From a checkpoint of a small mixture-of-experts model trained on Wikipedia.
Experts: 24 experts in each of 17 layers, 192 squared ReLU neurons an expert.
Training: 513M tokens, 7827 steps.
Below are experts of layer 6 (counted from 0) of a mixture-of-experts language model. Rows are named up (a neuron's input weights, with its number), down (a neuron's output weights, with its number) and show model dimensions 0-159. Each number is 50 + 10 x the weight over its row's rms, rounded and kept within 0 to 99.
Before each expert's rows: a language model's description of what the expert responds to; "comes before" lists some tokens at least twice as common just after its tokens as in all text. This comes from a sample of Wikipedia text that the model never trained on. Tokens count by the router's weight.

# expert 15
What it handles: Years and dates. Number pieces in years, date ranges and birthdates, such as (1850–1950), 1896–1977, 15 October 1944, (aged 26).
comes before: " |", "5", "7", "6", "3", "2"
up7:47 59 61 57 50 63 50 38 66 46 60 58 47 50 43 49 56 44 45 44 61 32 32 56 50 56 43 31 58 52 44 46 43 48 44 67 82 57 68 37 42 38 41 50 41 53 46 44 47 67 60 37 49 36 50 43 60 60 59 36 43 43 47 50 61 65 49 51 60 50 37 47 43 46 50 23 48 47 52 36 40 44 45 37 48 50 35 63 59 35 39 56 56 62 61 65 52 61 47 55 46 58 47 59 48 39 48 69 50 50 55 48 42 37 37 61 77 58 47 54 41 38 53 79 63 51 57 66 35 65 50 56 49 46 38 49 47 61 38 36 45 48 40 64 45 56 54 48 43 65 48 54 47 39 47 50 67 58 32 58
down7:54 56 71 64 44 43 58 52 49 56 52 42 38 42 53 46 51 59 29 57 53 56 56 52 58 57 54 58 60 53 66 43 50 53 37 51 61 60 57 70 63 64 37 58 46 47 53 37 72 40 40 55 33 50 24 48 39 49 43 52 55 41 43 46 50 20 51 48 71 66 46 55 55 50 55 47 54 60 54 65 45 49 48 49 38 35 56 40 35 48 55 55 57 70 50 47 38 48 47 41 66 57 48 44 55 62 56 33 42 44 50 42 60 38 72 34 52 60 31 36 68 50 47 37 46 31 57 61 50 57 70 59 46 44 64 50 48 58 32 56 60 46 54 48 39 54 61 43 42 63 37 61 55 48 50 40 37 46 62 41

# expert 19
What it handles: Sentence-ending periods. Periods ending sentences or abbreviations, often fused to a word ending, plus line breaks and table pipes, such as cells., Art., Inc.
comes before: "\n", " The", " He", " In", " It", "|"
up2:48 53 38 54 51 46 46 38 42 37 39 38 44 46 51 55 41 54 54 34 36 63 56 48 44 38 43 54 59 45 57 53 40 54 41 47 73 57 50 41 52 57 40 50 57 68 49 46 58 42 41 48 63 36 59 40 50 39 55 44 43 61 56 38 61 51 40 58 53 63 66 56 57 32 35 36 55 76 36 39 53 35 35 50 68 37 54 48 62 41 61 43 61 49 35 53 49 57 36 50 52 64 51 28 43 75 56 78 50 54 47 70 62 48 48 46 56 46 42 58 41 48 49 40 47 54 61 44 41 47 44 58 50 36 43 57 61 58 56 64 38 47 45 50 41 72 47 35 61 56 54 54 83 53 43 46 52 46 56 54
down2:62 63 56 43 64 57 42 45 64 40 60 44 61 60 42 48 52 67 58 62 42 47 56 34 54 46 46 49 41 55 46 42 70 45 65 53 64 42 50 55 43 58 36 62 50 41 49 55 57 64 55 47 55 71 54 62 60 59 29 57 62 38 66 57 48 44 43 46 51 67 57 46 46 56 64 51 61 45 50 41 13 37 62 53 36 54 63 54 35 65 61 55 56 41 65 59 67 40 47 63 50 57 66 54 64 50 39 39 47 60 50 43 49 47 65 61 55 47 46 46 63 40 50 46 39 53 53 50 40 42 77 44 44 38 59 53 78 50 45 59 47 59 56 51 38 50 56 48 46 59 40 54 62 39 53 48 69 46 56 43

# expert 11
What it handles: Prepositions after verbs. Prepositions such as of, in, to, for, by, with, usually following a verb or noun and preceding the, as in deployed to.
comes before: " the", " a", " his", " an", " its", " be"
up3:43 53 33 48 44 54 65 49 67 39 53 48 41 52 46 48 62 37 56 37 60 53 71 38 58 50 47 47 51 56 47 62 33 50 47 44 45 48 45 45 31 41 45 52 56 71 20 39 45 57 51 51 52 37 58 58 44 33 45 53 52 33 35 52 39 32 41 39 45 62 52 47 47 31 49 50 53 41 41 55 53 72 48 53 50 56 57 45 49 46 58 68 45 50 43 70 57 52 41 53 42 51 59 66 43 55 53 46 42 45 32 50 58 48 28 38 30 49 52 41 34 64 47 47 56 63 58 41 61 39 41 51 48 58 18 56 42 58 58 51 56 65 46 40 38 35 58 43 47 47 46 38 60 24 50 47 62 63 49 39
down3:46 50 59 65 61 56 46 53 60 61 52 65 49 71 67 44 57 51 47 43 54 49 40 52 54 66 55 48 51 47 54 44 59 43 71 53 65 57 60 42 38 55 51 56 50 55 57 53 51 51 65 44 41 44 43 32 29 51 50 54 36 65 58 40 53 41 48 56 57 44 48 46 62 63 60 30 70 57 60 63 44 56 67 72 57 50 62 62 41 64 44 55 33 51 68 50 61 51 49 61 52 61 39 47 39 53 44 40 50 57 45 46 64 51 65 54 67 37 57 48 46 38 56 53 44 40 63 46 46 72 68 49 28 40 43 48 56 49 53 57 45 58 48 54 53 58 56 44 34 57 35 66 64 81 46 43 37 32 59 55

# expert 14
What it handles: Work and media nouns. Common nouns for creative works, teams and activities after the or a, such as film, album, series, season, production, game.
comes before: " of", "s", "ing", ".", " in", ","
up6:55 53 46 44 47 52 73 48 42 54 57 38 48 56 49 37 42 50 46 53 42 51 70 62 67 55 38 40 49 42 57 57 39 66 53 52 60 59 47 41 47 76 59 37 45 41 59 49 42 55 37 48 50 22 52 52 32 47 58 44 40 64 51 47 44 34 80 46 55 44 55 51 56 56 55 54 61 44 52 56 50 35 49 54 63 40 66 53 62 50 54 52 32 45 24 61 68 56 51 46 43 57 50 48 37 57 48 37 43 38 59 50 52 48 55 49 38 49 64 43 54 58 66 52 41 65 59 60 37 42 43 50 52 47 38 68 52 63 55 58 19 55 51 60 39 55 48 51 40 66 47 46 40 25 55 34 44 59 41 56
down6:62 52 60 44 50 43 39 45 51 60 49 50 58 34 60 38 61 46 55 52 52 59 58 40 67 56 38 47 47 32 26 53 39 39 46 40 70 50 23 62 37 51 66 45 60 43 44 55 54 57 61 51 46 52 56 42 56 64 45 50 64 58 52 53 58 51 70 32 48 48 49 46 55 57 47 65 51 45 53 48 55 54 62 85 46 46 38 66 54 62 47 59 47 35 43 52 60 45 62 73 58 48 53 47 49 55 65 38 56 43 68 67 59 54 44 47 45 41 35 41 58 56 59 44 53 49 64 64 40 57 31 46 42 42 61 67 63 68 38 59 51 54 59 53 32 41 59 53 53 57 42 67 51 45 60 46 66 58 54 50

# expert 13
What it handles: Verb endings, past forms. Verb endings ed, ing, ated and auxiliaries or past verbs like was, had, made, released, typically in passive narrative, as in was dismiss-ed.
comes before: " to", " in", " the", " by", " a", " on"
up0:56 67 26 61 39 49 57 57 49 53 64 42 77 55 48 42 60 47 52 59 48 60 38 48 52 38 63 60 58 40 48 66 59 55 59 51 62 62 42 46 64 45 68 51 50 45 37 50 37 53 50 60 37 43 51 46 50 51 64 47 58 72 52 52 57 51 35 62 46 45 47 53 47 55 25 58 64 55 62 40 57 44 28 40 62 43 44 61 55 28 49 61 65 48 46 55 53 66 47 32 51 57 53 54 45 47 52 65 43 42 67 46 52 51 59 52 55 55 49 57 59 57 51 46 57 60 60 30 63 34 51 58 34 44 45 72 77 40 53 64 36 48 51 42 37 47 48 50 35 47 40 62 39 51 38 64 48 42 56 58
down0:50 42 57 53 51 33 44 51 57 51 38 52 55 48 52 40 37 39 50 48 58 34 51 55 59 47 58 67 54 49 53 32 61 60 58 47 67 69 51 50 45 54 52 51 48 27 51 48 40 52 46 40 61 49 46 46 44 29 51 32 63 59 39 54 38 51 45 79 48 47 33 56 49 52 63 56 55 36 72 55 50 40 48 50 42 30 51 37 72 56 49 43 53 57 50 58 61 64 52 54 41 41 59 40 52 57 34 61 71 55 43 53 27 17 55 32 43 40 64 49 39 49 62 51 69 58 46 50 36 34 34 49 47 41 49 39 38 51 42 61 58 38 53 51 41 53 45 51 48 31 44 47 63 52 48 59 44 52 47 54